Weights of a small mixture-of-experts language model, trained from scratch on English Wikipedia: 8 empty slots to pick, a variant of SOAP for the experts.
Below are experts of layer 7 (counted from 0) of a mixture-of-experts language model. Rows are named router (the router's row for the expert) and show model dimensions 0-95. Each number is 128 + 24 x the weight over its row's rms, rounded and kept within 0 to 255. Numbers have three digits each.
After each expert's rows: "comes before" lists some tokens at least twice as common just after its tokens as in all text; "mostly gets" lists some tokens that are sent to it at least half of the time. This comes from a sample of Wikipedia text that the model never trained on. Tokens count by the router's weight.

# expert 34
router:144102128158121157174107136123188131119131157117128158083087128160131117134133116149134167164119141163088093107120155121103134158108127099094121140134146145122162134132102128113169124160098136136094166164171133149163106110110148116111102157136112127119153078183128117166148113136139138124
comes before: " to", " by", " in", " the", " a", " that"
mostly gets: " used", " released", " made", " won", " served", " received"

# expert 26
router:110140142105166149108144134090109158107131127102121174174093126103100148133110171107131163116090150114154145109157138107138117114124134134111127099121133172139128125084155146146120124080150124098084157160092095094098110098144131096116168162127133121178130125115158150128135157094143139109
comes before: "1", "2", "born", "aged", "S", "R"
mostly gets: " (", " [", "(", " (#", "^{", "^{("

# expert 58
router:148095142141103120147123135140129104167129135118096129123078126123159169108140096100142181109129154118129085128121123091132085103115124099137106142112131103153144106151136131137180163141168123103128149152059119146096169155122142132125109158162077129157091155113160110130110128106137124145
comes before: ",", " |", " (", "'", " and", " was"
mostly gets: "ford", " Smith", " Jones", " Johnson", "ić", "mann"

# expert 50
router:082120119104089115131099117141123130092129143145155147155150106109149138148157163135116121069144091110158152118163121112146126139168107135158106131140096102126093132196132115073103153162140128118158101108143161146152157116125159139110130107094124128158163118106141129124131111188112123144
comes before: " the", " and", " a", " but", " which", " he"
mostly gets: " and", " or", " &", "\",", ",", " to"

# expert 35
router:120104081114139083168125092142143142112140144119126129119140090124130156162133052130134146086178129146129150091123174143167111133109128149116126123122129096161173131136134131149125090160110094133082110151102137110127124136144146120144114142156096122177083128116121129124126187125139114121
comes before: ",", ".", " and", " in", " of", " were"
mostly gets: " people", " countries", " players", " students", " Racing", " units"

# expert 14
router:183106112119086143093127139127145138059141123143131150094094118142092162115122104113119159175166133143111100139133124102124091167124142100143074096091128125157152136127086132104154138124095130140140107107175118132160128108132162123111123151123119110140134148183156115127147102117130135159
comes before: "ing", "ed", "s", " to", " of", "d"
mostly gets: " head", " support", " win", " hold", " led", " form"

# expert 1
router:095149079164155090123138129134096145117100131137152097130122149141119108085110155146132090119136121126153120098112087148133134111116147131129147175136166135128105137098150153114099107104146172169103136112159135137167105164165101140179140144106105145097104143161162093093098107129137127151
comes before: " ", " \"", " A", " USA", " Born", " →"
mostly gets: "=", "inomial", " →", "@"

# expert 41
router:084115143148109144151120142071141094124107142098147147089137111151136160108111110116152120109156093136179144135186125136158096118131133124077112123127137168099149075088140155156106149121163138117136122115140129104155114150118091156121092144123120114159149158134126118110107078131142158159
comes before: ",", " (", "ian", " de", "tion", ")"
mostly gets: " Italy", " Chile", " Colombia", " Brazil", "eti", " Costa"

# expert 57
router:152126144084106099122128120134149129080122172125144104130190107064129123159130124178144169119100105116113134179142133108153097156121130114118123145138166100112158116106138142079130120124149117088141125133166114104075107116119140150124117134138093112132109136115111148108157116132090111083
comes before: "0", " |", "%", ".", "5", "7"
mostly gets: " million", " hundred", " billion", " thousand"

# expert 28
router:176135130121164115132137116118160138137133131112115133145118112164112156159111100100148089141153117140128070111138187121110163138151119141163110101119173126114148088129155148115152117094146135093091105153117093109122097137096124095113112172094115133151090139138146098121176104096120157139
comes before: ":", " |", "s", " by", "==", "("
mostly gets: " Coordinates", " Genus", " Total", " Website", " Species", " Title"

# expert 62
router:108171166131143097160155117126151156101179165149127172146139100103128125143109099153137099164143143108105139094141138162139103168113147107104092145138172088134118120103142174157118092114129118131144094127105137150134094127107134120107078143151132118092134133142160136138114159124152081111
comes before: " |", "\n", ")", "–", " (", "."
mostly gets: ")", "})", "\")", " century", "]}", "present"

# expert 4
router:107112135092139158133170129174129103168124114093134113094098080120128112101121125153082173127168158133107160156172149123105151133104145145139136122101146097111118124106102129170100140113149106144113067108095141155126125102098114108114139149089114155093127140114126148151120149102121087130
comes before: " |", " ", ";", " —", "N", " Nominated"
mostly gets: " —", " GF", " GA", "----", " –", " AUS"

# expert 21
router:126127128125129165103175111150137100091171108117132109125093087172122169137143100155123145120177156147085091136119082130140149131124159114109135129116109115148134111112096121167112101092147073148101182111133130131162138134144129104083140156099118126116106097113107139149113108125152105154
comes before: " |", ")", ";", " (", " A", " won"
mostly gets: " Racing", " GBR", " Nominated", " USA", " AUS", " MF"

# expert 3
router:125148155149152102091127143085112145104166116114153110118100123132152106123158089102123153135136084101170138125124110105143161108170125129147159102123094132103146089115106100122079157178160140097132178128114090157103137149103117156144161123115124118122099155137112107153146092159115126132
comes before: " ", "---|---|---|---|", " Year", " Total", " No", " Best"
mostly gets: "|", "|---|", "www", "|---|---|", "===", "=="

# expert 0
router:150128148106166107138127147087118120169179090138104107145109163189112095143127102124131178148091095141135126095109108176144116152106121144128150133153142122119113095159115117154159110107174139162133123153147090162104112165135124120137141105114073154120103141147162142126136120143116127117
comes before: " ", " •", " \"", " Born", " Country", " Coordinates"
mostly gets: "|", "-", " List"

# expert 29
router:149084104097137111118124140123094120117149171169133123101094093136109166122092065181130109115156116132097141169097150151162167162125138122145111112100138139166146152134131099121161087156121106116116100129163130102114114098155139129187137135132127144130123158125148113139119145134133163153
comes before: "s", " of", ",", ".", " was", " in"
mostly gets: " film", " company", " album", " player", " band", " club"

# expert 55
router:154165138109057148137137107131129110142096148107122130124160155142127078143119119146099127151139122150109172124129129157116135161115144147167096141122102114120115149147140147159160106131088159108120146163150088171151115148075143137104135153125129160103102098124122116134095167072152126152
comes before: "\"", "s", " the", "t", " a", " You"
mostly gets: " As", " Be", " Is", "In", " Per", "As"

# expert 25
router:145119125088140172164112141149141139076120113120120118132184108141131147161132117144112140128114160127136118107095162122102115118086113155112133139122112143096118119144135133134105156129123163119120082136083151117115146128116077139111163181096172112136087135112141060108095104104105122156
comes before: "1", "2", " |", "3", "4", "5"
mostly gets: " Average", " median", " household", " zone", " Mean", " females"

# expert 53
router:153107155132105140109169146158164120088120120143122081141101179128103133149095134152149189120114175168102105176144152144087131132096133126113165118109161121139131119092105137122140135148132112118150136134101143086075127133130141141107147127099113122125121166083109134171125143143149105115
comes before: "0", "%", " |", "5", "3", "\\"
mostly gets: " $", "$", "_{", " \\", "\\", "_"

# expert 40
router:153138112126103093096147094130122120174164146129149098175129111117119129145111124140129125108134125145143098125161136130103128114079116153118095102134122109126133151076180133099144132146090097105120135129107127159131142122158144163167159121101110072093154141174113156060129131145136128152
comes before: " of", " Court", " part", " election", " side", " Minister"
mostly gets: " County", " former", " main", " one", " state", " north"

# expert 13
router:142120117073134148113137124125126168158131192164108129103101118137139123130093107159106102153139148133163115103086163144159153116148120096153084115118109162110121137120141138173175104150148090142162134106106123102105108121169158119142098119109116106139153144129133138129173112157157145157
comes before: "s", ",", " and", ".", " in", " player"
mostly gets: " life", " home", " school", " art", " music", " politician"

# expert 16
router:155169101112157168109121100147093107130107127121152110127153135139112176095126167162100119152102123125118166169133171102144113146111133143147132124109144135132130115123133141111126110091146110093125073139082156144162105103115131125145139127132096185140126180115099140187169141137110116124
comes before: "1", "0", "2", "8", "9", "7"
mostly gets: "Al", "Gr", "S", "r"

# expert 37
router:098113146094150159099169129151161159121156116116145124102145161095180089174125122134120103146087133105091117146103130160164102142118151162092150101132159118130183095175091143141152142147138139099160134140112145134123134145106104119115099097126119146132153130100127138142161110098110148139
comes before: "\n", " The", " He", " In", " It", "S"
mostly gets: ").", "\".", ".\"", ".", " Jr", "www"

# expert 18
router:105105089074107113107149136132142103113114131104124110153124089119176117147122078124145136164130087122123102135169118155127134115126152123164146122123121127102136174104148169094111117113146116113147179116099121087130112116084096163163118104126103113106111141167145116122159131184146106148
comes before: ",", " of", " round", ".", " place", "–"
mostly gets: " first", " second", " year", " time", " final", " last"

# expert 60
router:134149131155128139112090142126128103129071151130148105124105121143118143122108166156118145110154116108138097115125133140126099112166165152158097137120121121111092151115159114097181110126100185139126136197127109142083137100139157093131109109140175125127152104141128116151088160120163111088
comes before: " the", " ", " a", " his", " its", " this"
mostly gets: " in", " on", " after", " between", " during", " at"

# expert 9
router:127094148136146125082161133137187107094125143137148144113106160127133130134156127091152083089148110158081103111172121103145128171098165160144153133175105090117129110129115151125165131115177115163111100113098137125109128151162148125145103124119122145118141119080156121105120114149113111110
comes before: " ", " A", " C", " P", " S", " D"
mostly gets: " Species", "ensis", "atus", ");", " ×", "):"

# expert 48
router:113169135117151093127123134142087127106104120122162131151129166100170135100110102108131180154134098120104156157132107089124096154149108150119088137109142099150166120166116117153163144104076123125150124108103122125127126093091147160089160148142133121139145130114167068160124114115130154129
comes before: "y", "ing", "er", "s", "ed", "et"
mostly gets: "bb", "uck", "itch", "ock", " Bull", "itt"

# expert 17
router:125163146128113135146099110107140097152134150128091132083123110103181145145136161099153120178120120134074110156121116142144098126167142122157141121161111115145166146094131137137085099157132149102155162114091145092123083130108094128105178110150114115125151136116162125115094153142156120115
comes before: " ", ",", " –", "8", "7", "6"
mostly gets: " October", " August", " January", " February", " April", " November"

# expert 2
router:139142119145143150130119105147171120105131166113126116084110086127170093135104070086166141168136155142117153172145128149151141114134158152133141139103102165113138157122142137085115091090108105130093157158124134138099132112131116094128125119129100143120163178128094127097133179106123118133
comes before: " of", " in", ".", ",", " on", " for"
mostly gets: " War", " Cup", " League", " election", " season", " died"

# expert 61
router:130127091099171111121110124121163156111104140097139141170093126101088158126095110088133158114093128123121159112107145138108138155126103124133136116126141140141122120133122129091101165112108121146161108099144120180136138117186121129104103145140156114142180165182112159072113109093131130143
comes before: "ed", "ing", " of", "ation", "s", "ated"
mostly gets: "count", " capital", "curr", " President", " natural", " Human"

# expert 33
router:133112094141091162127114124144132109140099121108112136152112127128177109153105142105126137141157147123102140140125178121153089121112146092139114191114130130132104161110127156100147158151108172137115126133139133161156167153111082147157108127054143143164117082147152104130090117133101129136
comes before: " the", " a", " been", " he", " not", " it"
mostly gets: " has", " have", " which", " not", " but", " where"

# expert 30
router:123142144123137120145065170127121123151093118129124126136110110167110146120115174201140146105122093099150103144124132139108141111135127154114102104130124149115095108138140109096176091164099180126107164170165121141111132113125162120136104123144153141108150092080129126133119087135152112107
comes before: " the", " a", " his", " an", " their", " its"
mostly gets: " during", " between", " for", " including", " through", " include"

# expert 20
router:108185132153144128154109133134113163132143118117120131128141148108106122107173167143092093139151112155143119101109116092100123086144100088106099112106118144076148104147179137108071109157118136100108114112151125160111163162144149115112127140163127138128143142137099111133171156114130145080
comes before: "\n", "==", "=", "See", "===", " =="
mostly gets: "==", " ==", "Personal", "History", "====", "==="

# expert 10
router:096089153126082104116104098131129126098124164148144133131104111102156126146158144118100102109160113125137144133183129137130158176128133130137127107141101106100105146133091107111160128138156075149162119122136177172169142143162144139116108132096146128134168149096153166141121129175116099105
comes before: " and", " which", " but", " the", " who", " a"
mostly gets: "),", "\",", ",", ");", " and", "—"

# expert 56
router:094120071151136174145120125151114160151121183119119121128151171108100147155103127088090150156106145138145161135098129158139101144147138134098165118138107124124161121171150136126142093143109123106164129176154164144127158121125087130135072117111164137110134165127107110121145123106100130142
comes before: "\n", " The", "==", " He", " In", " It"
mostly gets: "\".", ".\"", ").", " ==", " ===", "."